Experts of a small language model.
Size: vocabulary 12686, 33.9M parameters.
Experts: 224 SwiGLU neurons an expert, a sigmoid router.
Training: a variant of Muon for the experts, 381M tokens.
Below are experts of layer 6 (counted from 0) of a mixture-of-experts language model. Rows are named router (the router's row for the expert), gate (a neuron's input weights, with its number), up (a neuron's input weights, with its number) and show model dimensions 0-95. Each number is 500 + 40 x the weight over its row's rms, rounded and kept within 0 to 999. Numbers have three digits each.
After each expert's rows: "gets" lists some tokens that make up at least twice as much of what it gets as of all text. This comes from a sample of Wikipedia text that the model never trained on. Tokens count by the router's weight.

# expert 10
router:525493488440485464476479475496464553532505568448525471510511571491493515527544520471541530561500585511568552470504445504530500547521451482466571460542489505469449557502558501419589470546465540488476491572406542523548487509497514433464482510471536529488520538542515460442488472516571559563
gate15:546515512438441514470535443448464465538508531505545469526474489443594548498480471505555473503519507475503456446461454442561440561502538441469608493514493529431521526544451488544562555481427382465511544478505527535588598546486520496559556603538500487493481498548529555539473500498485480515
up15:532504438490408460512495447493488459582471507534523479518473486484424489501455422486538523504507462482511490488489544447545477524499442457473584511536462542499477574535512485620559532477549497473491511476494477438490454532444502476540504489491572529473527464523511506546463451502513470488
gate16:544501533557463606518497457424500498452498536521476563513498492516446522441473539434504496474420489549522555491540475419489447520463492526529486497520527527600460501476556547515496526449498488570452544621445467515528452513441547434510472442501526504447623493485562503472538495571499536433
up16:491446451507535438472499541524550500610472556503562525489477415483532406501539437548508520519441488507546520487508507428527504518496542477469430484472458506497527475569550421412478510494546512424505518440585562476472498458575519514452509500594536554492495494475453452510467466420499517526
gate17:532466448485456439533496563479544488545533556458524399462553495525420483445505455536555510509532460514459477518479525545520571478564513531490567585431457516452400549551476547533478520510501523576492565501524521383610521496437466487521466518474514506494492477459497502509527546452552455537
up17:533431584622493482445516526470440487486472547502547548540469483436472514542530427546498504452494572455408500525451465546529528477530396476497486511428477488525462495535456546478477520510478494508448502445517446508438575496535495501508483546557491491418486496469468521450512490497511517516
gate18:414534517502449545539488544526502451538464476521492480527505507474573523511474548561462463435496523540532483444503504536518526463537517466504496467494467469572545582555542482540514561530517504480475539607541507568537564510477457464500430464515555583491497532488464520499487487449478483550
up18:511505547454523463538449518472503526440502511497540454504478446515521444507517521483521433446515526469468444502507479512547456418517530577433451457496482477459558495501562510511468451509430495490427451569447471523519465483566488489494486448483452494554485572543509494502468554481491502432
gate19:477466534438405480490459476543468472513551515568556529450562515497507418527514514513497510550496573569541484470499486506565496501524541561453470464437473480488536497463495469516519544527487530555471505517492490521511496501482549570517464515487517574534511486482448537585456518456512538576
up19:469530460521518518525533528472472470505561484423530487563497497495553533437570465568508571545567560499491496574525401526573544496460443538541536449428589511512505508536516469465489439479516478512505427464492499452536525475573515507498520558503519461488455463526429535426535440477569483517
gate20:465530490463440465542553498437341497484461531494506492513489571428463486511573484536461530476455490485473502496510506517487468511485492468544536560441458467420511482512496501534491515487536504472498466503435496526465547514579482588534471537459550515489509517506533508499550590532467476482
up20:511522443454523508501488484489488501572475462487496525496470461474517462523500498527475562531550519482473490513533505474481507521463519472496488494542447453399594517523487442509479541493496551479534506407472558549462547496538479433541464449425568528482531400527484523513475538497508575485
gate21:473537494441516483553532526516539511463475538499509607521527474501484507501493537448482547526518507514562551541441478453522499507497469523491549529455512534492493558518551529482548468548483559428510522482489506484512588501452542517498524525527510551449494509518449498453553493485525600530
up21:525491503458530491521532509499462520471487472506550514479475438495478514505524487515439480502493468424576504459487470506498405462531444449505510549538503556468553479516519524460469509549461521478488498509477583483435539583523502478554514516558534496509524597484482517504460544483446496424
gets: "\n", "\n\n", " as", "S.", " United States", " U."

# expert 6
router:519504506475499500514521468439527478478557554468486525533506525436506534511526534498503477487456508414502522518605555503499490510441490451415488499512511504469407535495531512445540530477448517495499491558521541480507421522487450534477460394530562490455501439540495462500476537537456485532
gate7:510452419499478594489506558520439499424474495517464517532503471518577592444467481474434425487542493484504401489620528496471470472469505487534564499431544484493468505562561491431498498563470436525469443488568487454487533490508488454536455453482420540538534510462589498505428456542561538564
up7:543582545500518434475446493548494561511431507495527532456564501507495459513499563501497518479529529499486499522365426419483473529489459438498524443507477528450493527444524479532496536468528525513486585488498480506554430468475533427549487489539534469425457536466481489522537521441503469464
gate8:523492466499456602440548492495512547513450396463531465484476470578476467521550522480501499528576504592508438552544490564525503493483460489466494548543418514586518544542530468457498527515479480493458519563515464490507504408516448482548532501427503570485495422474485490546529508393548460497
up8:466475564530507469449436519500504483524431540482537488484543446434530511467515541506550503533478508420558438411489460502504496472491542449546477443450504527509474511506457522540568552490607469536497486520515564488490473515486544498497464522547467495546486454450509570407438513439441545521
gate9:412488451474438520477455485539469450498503536549496463477498397474534541453485549469550480592495559492510477519501542482509457573470449499495494487502410506450518532455465522477540477468511514486497513524503558489517558497539462564516455394472521492497569502509535526446496532487466459445
up9:542531506375490575500521496469506481517504500515460502528461584446499464564456465513475515472475431440516530483509487544452558446526517435525482531520567474550558513512511482542486496423502425471519473478533515495511475505497503469521553571456459452507467563444469424474527491414460540546
gate10:493526481466434504531564518443517488531505354466501455512511526463448488527477518507459491499489499480521471465434453515445499470484511430481502491503540505462520493525515484500541531512466527384599492548568495569518439539523521457518498467458501435491478532517558492503560522483493538481
up10:486495503520538523518472424456407509489469477474603483476413517518508509451473465484427543521543537472499483484488464539513519522442529466521561529507509489492420480555470513491601503534535425490556527547464501494484398492447557508506511486519451506489540463535488451532493478513492500512
gate11:478471548521535468522489501526540544517503490491523515493548572513536463438497507495556530479452466542493466503523514512518468413497485533521533500457524445480568425472496444533548480506520512512554484446538496455460459507475546545475485491547503461420369429494508548495442487442503567579
up11:488582519529503447436477490535538497472472447484489423475516546506464434536544552482591414574523442559498429533462513441491490489511490477469475554542496526504527498511554484549581498496514495497504525476500528527480460507450474532553440527531498501576431585502425511491514503476491459460
gate12:471506548458498501532523545456462553447470451502511536482477481501513530532399513510537560454503509548514490503391532416490499493506479533490579527485497479499461507487537572503517524577541485458577551524458598509471550536494506477495471491484520563481476462525495461486451464625515532544
up12:489550583448470483496488370540526443518490518479453474492457505568533413466461519496492534522548541522534495472484544525475498505512488564489479600480507511484537570468491494526463523527544516445479515475520526474521525567541518536475551488422435510576480583441411515558499550396477473436
gate13:460502506492527461554494543504524555495557466460423542531461550480452453571474386435478444537507543439435447547556529491449531444467446458482534474442504452488476542493536511527517465482463467479464503527489536469556546510519510388488552404420499487490533537483415503496536486491504543469
up13:411493503532534478441439531476505602432509583492516494489536512551528488423544495510515458537469520473571498527514566512520550494402508507544532456506532526468474481500483537502430516469524464516578438487479502446471499487470540535464574475565558400548486510488472451519418478498514516478
gets: ",", " and", " |", " of", "-", ":"

# expert 11
router:488518477491578479514499390471561490532508563440559523501532483511497516468478440524494505491531555438469491517503500445512452455361504513449465446564517505496511535510439458485580467506464542557432478545477488522522452457510471572506457454484524504501520533509520532514540519480537489499
gate7:512477494475473523490558480457506508535453496490479509523499534542477522501490424509490463528471539452391553487523487521544510501454484470466545486465575512461500512464460536537454404499495520474504466452481507520513504467470517519487513570490495457500565426504549487383520561462557476526
up7:514469553464457472442479482507516470475439523462458538603496456556491424433496522451542442489543547468459508527501485505499511453445480447529517524536562524542484547428521476453476469579429507468504500498541482510538503468420492446538507520442485474421473430512532480483557555455522464585
gate8:545541475471470603502462482475553493495549525513474557527564488509479485498415490473491555537470538463544484561505533503441530503467499547444518552521469550548429547554483498505522427441479496458449549509541456470543532521509427465538521475512535448479388495528493473499526436415468481516
up8:489470496556521482425509536448517501514538433541551444501475487452522444528554476450475547498533521519480575532467527463535510515514452446400490472535494550445491522466524434512472553518474473523524448453475633440535474509513487488528524500482521535499517507438507525549455606588474470495
gate9:527515502597461460499520461472522529501588473454584518555540512520502492534429488514538516543525549557497475440471477518528509582473516500505425522523488510533460501500444514516536480576489482487566547480575587489510524533505485588489449519498541523562523509554551474450505471454546569539
up9:471508475526479452494523468476512602503516517489511538550527544553438511472442447502465517587502484498497482532451476448506507523476470431503445630548497485548470462476440501489443497518505515539447565504519549501505470482476472565513496539448547465496483519473560525508480517458511511515
gate10:555415475468491493508429482545539559485523501525457457524466497461464518540522432426531512513470556487471512488455452542484421521529527552520530555522408535513519545548419483486421475489520546558462497549487497531496576473536542576452482531512527455494539527465552451484496510494478494529
up10:478558465458532505473507466600507478486529458448472545478537437498549440442491531491463450510554524491568539449521501515553524452524459600502502459510483565480477517495468517487582547479456531512459454506490452484521514534506544457496551480590496579476475532445454582490562453555436522550
gate11:488547538438518508462466495505555578569496494492491491474466459523517477412470545590526474492435537528518479500570455477529520493474483470439492533522555435464527508465502478470558474466437393522514482514509524545586519493531385461513465494447512552486519467487524474422607501558518527526
up11:490490440486521437497444563476564509500578518489475471518474461510526508525530478456562418586530522467560468465497410493519486515477544482491480565491498549475555470515540459539513475480430503552514516560428438454484491514466538473473515481475512509563464432514456504490438498520477512473
gate12:439529554435544575421575524492517500497484516460534438449497571514568508443524502466563515543554581482471558568530570572536465569453443450444555481509492480505428546554439423494522540496521428447554468517470528495481491495482475470504570511484552525516520513546475534514501492478554558470
up12:427532430521588502450507396443477504516484567513536462461492561479501461382487483507455563483468514515499523550543474479533511455483411407516587487570394530564528577439432517509540521575477478497549487556512513545460507522534479486546528474540556547466509519531499509492562487490497498471
gate13:515563543525511494468493515490430498468544489455554505457464487503539488486445450521509498534496485506518545484460509549423539496504480479439481503566514494487517534482538453531373474542456434536545488532524535445477461472528463347497488487426562453440552607542468441450555528511579434487
up13:438534547556536572564436464514511480504459535459469488513459503586486494428528498466538525413419503514519498485580447508516504486473544514444478556499498580404481529493454510456481539511447454476542459482563534487456467525532484514548529496534471496512509462467556506510484515497443507510
gets: ")", " ", " | ", "\"", " to", ") | "

# expert 4
router:520470466503570415458463393532465531500521548489460469504596482433522583517500472572529554484485550530530587484557497481507503461476529488460512514547495546505428579522553495423482437456500489533413490489501496511533483503467474422474523491547543540494504439553489464451474505524558500587
gate15:528440481483513469489601458475441501526527463510547565409479391485528449437501515507501484523486462447551490491460525477513496466476496457504442476449492489512527550532502478541535539579495366581482518416540514551527451511530497464516525464477496497419511436508626430395484541459519455547
up15:482527496568450499498387548558500475441466550492499488471491564490496486532531447502523445440538521454460537485570510483501486460494535532493573488534513508519489522517507553440548449462489530485516492518446481471481587518517495512432475524539498533578436520471500463612512484459533462529
gate16:488545516547428559574506523531507493485489456553497512562552488448571510513487551624534533468448545536475518497468477471508489520522467470501488459455488476547541515457474528533495485484555468429509511400521475473516454482472500555518484529419471526551489499494511506526520532641503483387
up16:504479479585451513374523538496482465481508471518527510514461483508458642511523491456489505495564521474483527492504511454498559510475475537503503517469524542482470522496546456438585505559552506461446513473466568428526547523515486497529488459527522497580487498580470507459517445487488451548
gate17:532485501447492530576476548513535478420481519476527456497462522472632492517411472471502478511506492540512505501542430452555515507483531429493485546478503578589501499473521547539490478590533485438489474547476541514563535609451496515556563459486502479493438467471542501405492476559635466515
up17:459593444564381498468550461406474547462519541540485518543519494438518511450580472512493527488483487495491451488485516539414454501491540580517529483514501454422486501499553553459532518419448460503522546465541486510436443487440489473488480523466520529482482506471439470553515499472439514473
gate18:525467497521488476537529532570472475535503445463565521518499496486508540627516495516500545560559516530458540481530443597563492501561424484508548502511471512553434519432524490496529509465498479504507596543466505547495501516470503455512546521474488485460478469503517483494410498442427535458
up18:467548466485482494556560537532445498528395418523557518507532458529493563544512525495519426450467481503383472514484500538472486482563453439496497491559469521470475547547409492525537543475470544546454554526549536506425482527457516497539489510467545477439522463555502534447488488489529505512
gate19:431511590440554530485487491500500484463483486430473472473539522432476482469545469505519502526575551519430430459503460508558562531541527533567547422524493490514482482464500496472476551572503492443523507531516481609490551500499456585545510398579570466531531534507502559534496457462472555578
up19:544539525575442591464470468522589512504501518519594471445602530499509467491441500466430505520458522528513481530516432480422550513468559507548472497503535528473554527491571516472503410563529466458583464532585564493530497496532529477506489519479490524491510468456525549527568485465483442399
gate20:514521525429589492537505529449522529530486548483551469511481452435494461475501418489528477539480497478446506492521481523437478591538429501492453548491513454471455489500484488576446457475469552539516499546530529450498554547452533552542489529556482548582521510495464533497534459497488496500
up20:474502434507467533414492456540478487483511502522463493458550590548522507491499622501527551489520538486560486512503577542574533465517472483640567481489519486555533478483445496462563521442593490535521533464462525490530474455535413515471551482542502449371491486488527515483453473480513490507
gate21:521501519450398492518561476450491428526550452473516493530503446516556499465514506514499511510512478500500494558535487467481457475436453465522452498489473503472555510515518505552455444498526479460464514598467516472548407418499484490547544504566469465501452563512504517468553425460476451472
up21:530515475541536459559500487454532430435512452511437490467497422521536576484442484558534527489559594467490467465518508521460548468429507443531486466460519547527487547529545524486502462534465511563442530531513582493524458471503490517473509505543540467393474571483532468536484522507506489551
gets: "1", "2", ", ", " in ", "| ", "- "

# expert 9
router:523443501453573474452460436536461510482469547388560524528475480480432491481481457459513512554481535510521558465516494540461514469493531413428462406511475492488466536514481557425510436580440491512462467521405534517542487482500472615472535442492521478505487441560510475475500495566580457533
gate15:494447529492546514451503538462501477427476552563503494515491532489438516479447465490501467524543471547471467541542460485448473529471487495504519535556443480515522505510457482502464503530611544590550501486529528543476473501455464541495518491530460453529480526447509449468475498387496497464
up15:485524504489523483506497492532524518539483479473509520514513436475537455492511537484480559505503539502532566448518481471566512490539542536502492408479542478512509517508449486504540497440489470424475518520381498456531506528509484438498450529460474565427528486577541463530554449599484554506
gate16:499454548481465528497509416472472472495424531506534551382533410501491481484503520453493565455537500486513516466428566499435498580535516466520532465632492538545517526487537484518524470523469592538499486480493477442564566437442553480497494516483474492497529494470502487479543581511479482478
up16:426480546566472510422454400523542473464520522514570500491537504518460476503449459490527411550516517508498547524430453502487499523563475478486484520560579474566545531502493524575513483484515551475484507453480482517545549519409456511475488456525504540536432529512470476581484475541515465512
gate17:506608515523467505486500503497544479515495551521566525461501552582576460454511520457449524481432468497471521514438434493515415516385510451496544496552487493477531572510480494464474398493436555502481458514478457470463508498484505502512481529485494451578484498558511550432540555506488489461
up17:478394457548472451492523539521493469493533524471558397533524482467457546526498492484579502508509504556506540468579466506535566459558496515481531524492550548521502451448485451572589608500532493548487490514535569463534481435494462447496497469504504548462507506398480482533521482515506462516
gate18:513454546519587466559506496565545537462498487512606532458491532450466549554500515461569491505475502515523518474579536532510409459628481455475482490541472519505483465425494505502485457511569520554499560576590493519467516548534514506531562448520418504467550455475507480519518483515485545482
up18:521424510505489599520461498525461464472481540499486530508455466455476475500524447565434505514513490481521530488457501470498477547508525543515573445492495454523508555511499526572511529492457551475459534542496435504439476465455511588403467489536503462462553526530572515457493520486479462590
gate19:430478524614552514512471456485478559467538513554618493494532459540515456472495442548446537490532549538486523477451435513499556568505546492482468489545459486536489493493523518514584527471504519497431560478482443490548506497496497514532514550516547505532529446473537455477549508545512401471
up19:572528520499523461474583511526541440425530476532462445552399493473497514441514485420485470491484426515531462589516604493450429525564471555491478442476582539476536485404458509562498449528535477525522495482468544490498516512470504499486447554500441541467492625469489486488438472507466523502
gate20:514506528479520537524496534499481497591522499470486497501597482571529429556469505487517527496451514525469556530533452523490504475530418495482469517560465517548512564536479500456431507516527476495559550490495533379499494474486428511552514508541499441565406518491536454436493563613545552423
up20:507522476592468501452510475435505434425513528472506515536532530480493507493454472538481450586466524504513507549500508455486461494522490548558488515503543467468484487496544530561546521433455446525516509523520518447453567519508508480498547474410490552514532535441482496621485448474529442497
gate21:517468498494556540459556471510460545459522562486439452460485492438481516460422496456459515572486455510541458585505493521537520488485464514546421506547500477461492533574539551501455434451462509424508531491495444444510498477499578489545524504457595458513456491541486433507524502505491487465
up21:488497498499564469571566469479454501434467489480529409537483490554490548468468484516482456572427414469502399515409494530495460525513513490528452464508403557492472533494506475459459424532510492475543551478562446531504516504540565468467488487458541507564523447538444432469536502501503515513
gets: "3", "4", "5", "6", "7", "0"

# expert 8
router:486505447468543506496484530547484482441476506526579461522447534495442474520470439538534449525470477512487473486549519490527540515441491488505491485530428627442479502570476482435472477489459531506497462578469582487531485484472444553491460464457490551453456522585516479501451517510495473561
gate7:473486452467515470516510469545503549404558532446458487599474538487461438539444484494534578540604493587431491562523451515485498471508528506490494528537518548544529581536523516521563488504473493462504469499435486498492459591567523514476518468494523517504508519495515500500497474526467455552
up7:573545445542478434458516506482496536555464465482506512487475491434487580498515463508496494497476533515498473550479536610536503519503580466534490525481503453505533524510543418482538517473493499424477515542495464507520571475518519482557509615473428467455473514547469524504544542522492520489
gate8:498428499452519470466495490489463513504504468512517503498425539582427448449535534532520522496531421495595480586483471503519449525517440514473492448492495541521514487457507578514512502462439478495575535441486468511523431552461578520490488490594559503558490525483402478489446432466488484512
up8:527474496494489582491431503545525525524472492554477485473516532496597525487501539506455490441505549480527524507488540490582476496446574514465447486531475444470549442496456465523551470537521546500504482473472467578452493522444416521455493375476486518505416439472519546533487495477446529508
gate9:555493524478507498578617455437509534565488528519458481461479519501534560454453483452573456530473434525532526491509505491480466466500475500520473529514463503514597525499473450473494600570456579495529505538540508504526446547529506454491498460504448477466384463537481512477491441491483523509
up9:536507491546458471535568428507543517517524549511461543526491489489549498584589425516494491458470539495479450479483556545543496524526559451506496526557458480430444590503452516538549408500544531478515422455532509529500494510509472446541476528529540558504531521574496551509459497523519494509
gate10:497491505530553465407461500481469438522480439508504510513429456508458526519554465534490530540523502511592562451481440427479467550530497492462555435529565532496488494509361511483580460469502523466524435482503483535540582569496459541510443525471539507492443448445503475480540445515449543557
up10:478457527464526476450505492469512503438543519519524410456495446554454505533547538539495438494545536419553564508482456533547507549477466552550478536545439549575441564532500499452456449490529565486540506513566528454442467567524463439470470465493524500494447456452522472479463471510460417540
gate11:550531437550486483488466508495554562517598505492503459402525566478490545520504555503524544547472459532449505573462531436528494507471527546382487472516460500462470453530527564543503486595477513536471507481485566471466530454531511548533529462557487523467529448498570511459509547454447531414
up11:516528520472487578466450484490480599513469566471482479462482547460461482486492497518465515513460487547522518495427505425549479500523489523521468407496523433529487486496535522519510486628439484468508444469568507509472458460542494511466454526459500482485561437493593555461487486464465513454
gate12:432505503538514489440481499422620463475428500510492487471464485428509552491512554511437507547521512504453501533539463515460471602570495479504589416463527444516510510530460525470506597519490540496472550466461561549470495465470374471453521461497452517493478557489520525507453511472503516449
up12:480463419523543515465517552447545472520533522542541527430425486425462605538556457530561548505540497465511542511460513498526518455455511530508476500468500439459396583582521477523520467547497470492473499510422547464502454532490443625492518426551518527506488515470525428504459513502546513470
gate13:520433478562472540513485504496572456446492560471502508499583464497553453476490392463522469532449506478493421529486491477493571524502493493529485466494451497448446546506549520502486408414575533548497501520474456508604444497532488541469419531411525530506538477471504420563569482521457462537
up13:480451460513423503487532525484537455456535586474489521521542496551529392466520453411493469506433436541528456487496467416494605541518484449498546474547437487487494583447525588521502422452551513505501530478482485520505504486517536531526427540439494536459590484509476474550506485494428495427
gets: ".", "s.", ").", "\".", "C", "es."

# expert 12
router:498506474553534488483543454513485507517463516480516532462557469482517536440416520520501458524493519420426477527536427471529498554486541532471519509472482479499444551505495452465560440529442498533444529560478522509513525471494521590509520503516530495455478541535577511463504499541579498545
gate7:471470466557508471489464565540504549547462586539532512534497487549584504428545512482537502469501511523571535544511490532504541502487358525552550466486526452517516488511476525482517456493494501527520498568527556445469485458539472485592529505515473466517455523522515514479505429477497457548
up7:505504496539565488493535536491536541551497583386551493536433520468507505562499489492497459483488490482575508489504486479523480453484476472536503538463537516460521463468491484507583500486516527443537436476521479555443512460514500521473504435533508572471468511516477501513564508504540465487
gate8:623527514488507455570526537531432544509492507442392522505557487542496545499505482514531474438560456481399426506499507481485494515575511498548442542469463524521471464478477517560509458498500571485481418519501522516475506523472532505473586548543490498419565554540515441509505485534559485490
up8:521539517501491463533479517512512510517483505389477451480588501487491600492522535530539546589504539509486530498510472463465520462488541501532503506579515477474500450465500548511475453550436465464502479492551508473550495503495586441556477475529432522497538439517465508413519519505434529452
gate9:588453454469516497522432479537541498494461504442519483515526585441482419540504581458592465479459528534552521492457499483530520547501508476549412528515585480553492542452425531458531406553540495466549496511482509568534498481511511482437463503492489500494470453516503472456482489524523436513
up9:451492579577511512461599466444406543517548486518443507557482475523536576483508460497437493497478484490484510473510518487501478490405470532481495528486438509481456509481498484565495513471466388565431547508504545501430525456412513501522512518514495530483536527493543503533529559440505528490
gate10:500456550500438546569453456499503461528497373525511525510531519439515484539564481417456518536509461493474526443546449455447557508579561542516489499479544544492515528478551509489519446435535522530497522573508492522476505530543478556481507495466526530493493503575485504481510561480522466538
up10:448507644480424525473464506489528557530511457481480570534528505443471483506496593502497459534500479483453507486458452480479475521533563488545510506461515521432482548575524478443473464485520545540523483610559474578434521566508498599496540543508519505451428520534479463397467531520535493467
gate11:468520566510512458531547438560464486488477555461477524460488525451500567499515453496544578519504426510498488559519553515450507514534537480486543499421468469452501410535568588475458547512470524510488465516444465419550555542546461506466494537399506510520556518503537457473485498518529415579
up11:487466436518496488502518535458584507529510484516470449476470473431542421501535588536387430488471573469558566469500441495490557509462451580484479482504473495469495524482411426490492520503469480495508517537504501496423464480499471555513510473520445458507503420433443442474509479508522510480
gate12:485450510477489517514486451533463524539436521486459503441494507409441504455538486536478488529454535493486517473485532498617503474483491517498470603421471497535559540535528469542474526479472523493529553482542550501503534508469558493492532577460530518433450514559468497511449436541579501541
up12:516574486550524437525494516493519533466507516481557584527478528532496536546415486410503494508522512498455533417522487447488414540481476505482446405596541494502438494420537474485504479518459504474495485525483564472519584498527485467562463493462573434466527492488525545548599512476513492472
gate13:505488529463442516547483474441507535518477455558471529451491425553395468453508490426513399495479544489485492545481508524431552491540471529539512553525508442457467475522539487542551502393484482479475490543514495532514462520522540445543479496575510442489533471505532423530559507484562435523
up13:487512443503521466522561591478495480574536578472459504523496543518540509514601518526498501516501388479539449477492514504471468472508486497569501512491503553510565435476477473489531459482507495492456539485448451460542552459472452445576513460467467514485412527472484534474511473578500536485
gets: " | ", "–", " H", " C", " K", " B"

# expert 3
router:496435481503554516488536502477496562492505547504513501459569522522510516525438545475554485528469539511476535490492483455503454541540406504511503479587386458457505459472470453447509453482411482535457556539483522528478478429494488540477549530526466474460536438460497526499538478455507537509
gate15:508544452472459573517464473508486511470431486521452471531533476534497495496578508519570505516471510513421376535562541537504504535441521505459535459521469473485575465581456483520515510577511449539472473531600509467410500493445472496509479487515422470546563423525492417476555489503549490521
up15:495541466531431469514540568484470544579489479487496495508506535529487515520529436470476508529489519532464511489598550572487425516501518500438566519495510517520504491507520441547493497567505502497515463527559433531543510482563454473415459561505460453536445499530433431489508457459485528469
gate16:557502502528484503448565481490496477459515513457512537459548528539543490495489445429509470526503522401518463468528517546533468550486415512615538454428502509487551506465531549502470510512573521474440480461545528459573568511538518497529524561500482532489469508500613495542486555540558556497
up16:488545453467460484537488551491474524511460466523512500496500447454432522522520505495497425462525478514496513485466453519464523511447422550508475521583577514508556461519482446485517548508459441509549513449457483507544480404485409523526397473485482423549521490528506571531455482492461476493
gate17:466412612464475446459522517545476532615520507472449551432567572534501488459559543529547462532463444535436515448472519532463503501515456510514508530545548501532491443495469442501463471504476503515513549525567498449525501514488452490519510571509507513489482480427566532507563513507484464517
up17:483505489542443497497500516549483550597557489465467525483502504506557476509563521486535515553510448493487478507533536547538459425546488458499483558500536503560454541509546518458527530382497437506458530550463500535535473421451490516511478508498497510458529526547499508560585450468474497508
gate18:481453539419499471478466480473559464567456519435478564436473496502488585549512564536529479444576553475471500540460533445496472490516517498605428503410523475521574572562547480515490545392520442468502550507568524510490466473577465444530503516499496503492489476453463511514529440435486549477
up18:558585558464488500490609478578469513475499531571538472561567534435476477494450530418481481503533528483566482452457527556506469486511519514438609539488527516529463468494487569494511551519544517543525455487486478527453537475475493509491416490575578533470498472510448509477500484499481490485
gate19:544465480573495541499466426468519512459451536495535471570546573515507515454509431472544515458524460532535511435513538476510471537526388427554619474486434529495429456582562511522434533469506513451457517478556527515464509495528493548575496496437514550511534442418388519458493504524541548429
up19:510484471475506483483512494520479555536501531450505464532590490451476464448534452453504496449550561489488532500441586492597545496547410440452484527530422508526419501534546482525474539449532528530506464541531534543514469590546552522566500499408435508505465534503516517438548509537456493531
gate20:564488501598468559453513498464529525535501451587505500482474568491531513496516493509499498560522519451523489465479584527495487498450492475530485487551492460442438503499435518482517464580515515447412476474500509511482526514574469471502489471481524503546433512565570500468552469456479528526
up20:507527397456493468440463499499463583499439512493446476507526460484522537483501551450491504512494486498481495476488515584475511484502520510562480461592510486467504506573509480528524537494568505510513473544504391537531499595493446491502549487412433526461531545551543482533553529471536575525
gate21:508535521487464543484489465457572515507525485516485484501592463431514505491481522468559530455462516441506481533564541520489501522519480529556509504532457535371508479529469487477437410413410459458488509500467486467518541453487565550488553508480398559546473483529532474510489512511517484500
up21:501479446557508505568543558456507525444496513453456529489477561533521505455471531491460519555531467484485549507454481474539485480444512454533451535474467481459399474537497537513433484551495478520511504515447573538511499476515412484472407453488461456579534485477510534528516433555475519525
gets: "\n", "\n\n", " =", "-", "==", " =="

# expert 13
router:508452460447560438467532445459491462472411482482489551551594534461508540536452503428457458478428506486467471489528485484467440500502481451484504442477483570500546579542522469500542510475509501579493442474463561490474460523536503492525528470465461467461479456524500430516439506504472454479
gate7:478483552462481474508498499452460522458437469459439571507430484519490486503482435426536448460498485518521487462495498559448543596415476499566530473525540492526511473444567452437477474441576562490423589484446475496517553468482516534440517468493487459497492498478470498451484492405529450477
up7:463428543463441504472520546525473506546493532480456431502467472540499459552484529563508499467514527531538517551539493540444506546478482601473572546571540527491527498503504447404495451489528501464419450554515434501502536556485487493469476427443521506488488480431466456483507495395561505577
gate8:526486476500477555495462541505538523521505441489495504506476488518476513435462541538516563520424538508502473456503597571558538529460505610508520552525547487510508455497466554505535463525471441515500512570467545472540601516468516478521538506518491452406469430478558454503486485464436488463
up8:524432515445564499580469498505505420577499546541560549451446447503419588455418462533549523507475527461569485528486507459565608489486462517498451536501463494557537466515557506456471415461497491478502536493472448536471504518519445472483504457493521472534448534471493487481493538367480514489
gate9:395501545517552511478539486499424557441454434562508486501520437479534563538525533432569469605450479531462543458499552524456503547467531515455482533552433464471484460475489447477506516540562486540543538486545477467497539513528526565501462537518504552399497484460555467499556427506537469519
up9:547483522517541579449579506450545445483479504423477534481441468526500477504541561557512471508488515500518439527504529490573469476523501529435559492506609535510494516487465465568526558509512460528479549499480476604580512426519436464481526499512491505522468517500567484489511569518507526446
gate10:546522530567519524455496442510469471481524434479535535538492512479508564476460465572531459471472487515528511433472544471514487534492542410513512497499436444494507501513536577437542559496442515483470466486448463556455496499392406534514547473444467544481524512491414525495513459425552493436
up10:436482450431441463536554510525567496446502548522459461494467491562453473512549560483516529551516492468541489486417387585518528490493518581493470482501553504507594471503459508568502456524584515552496509509524528555498420579543510498487510500526506427473501499493606565417482427501473485540
gate11:444471513493466453389481491510479530506491516546501458457495484511505467473469475512472489496489539507535511484509497489490468511459483554563531466526487478462467499435456495462422459572530456438487505518451499454461518547478465508500500459494545480523487427455494503493472540501464458408
up11:510477484543530452477430497530507439534497520450510413487580539493485474448489425463483535501582482508490495471493474438500498531434460515594467497472524463473465489457568501511414484560548511418476523510453464560530461458447519492548420375429539530505469441444440516467499560530494495402
gate12:466568548519464478468507482490542483438514518473463452507513510501500543461469474470515448517464518475444558555502525544491540489440461489520498544493529558478429550490510497473541463453490449451482468437452555515534468518446522490497478582517559495518563462565469555495444526578558474539
up12:461524507550471430466486447443525438398494466465509476534510548580540527508512533410554522515531515454418566566479517544507489491450491461532492541540500544518495510520552427483533507509440487417511454440483522454541417452498481513556437449478476493545540445518487479505497547541489524448
gate13:526513498464526460503514456484502487511428469568499509473452539516532533459503480475469519487514420531513424525519531508484487509460598497542443480462478528489490522477419503528537556445442477476516513471525583523497490528494516514482463560438518459536463513457522539527569466433509445537
up13:544560517453479582510510507406549483512447583533494503580479492503525472556514499495433470466511519530560503522495489475526470535497502528563500447506479543492495459456455510484508535476477408543486468498484526495495454562497517498577522560458542511514494457426525519514559497530511466518
gets: " the", " a", "'s", " of the", " The", " in the"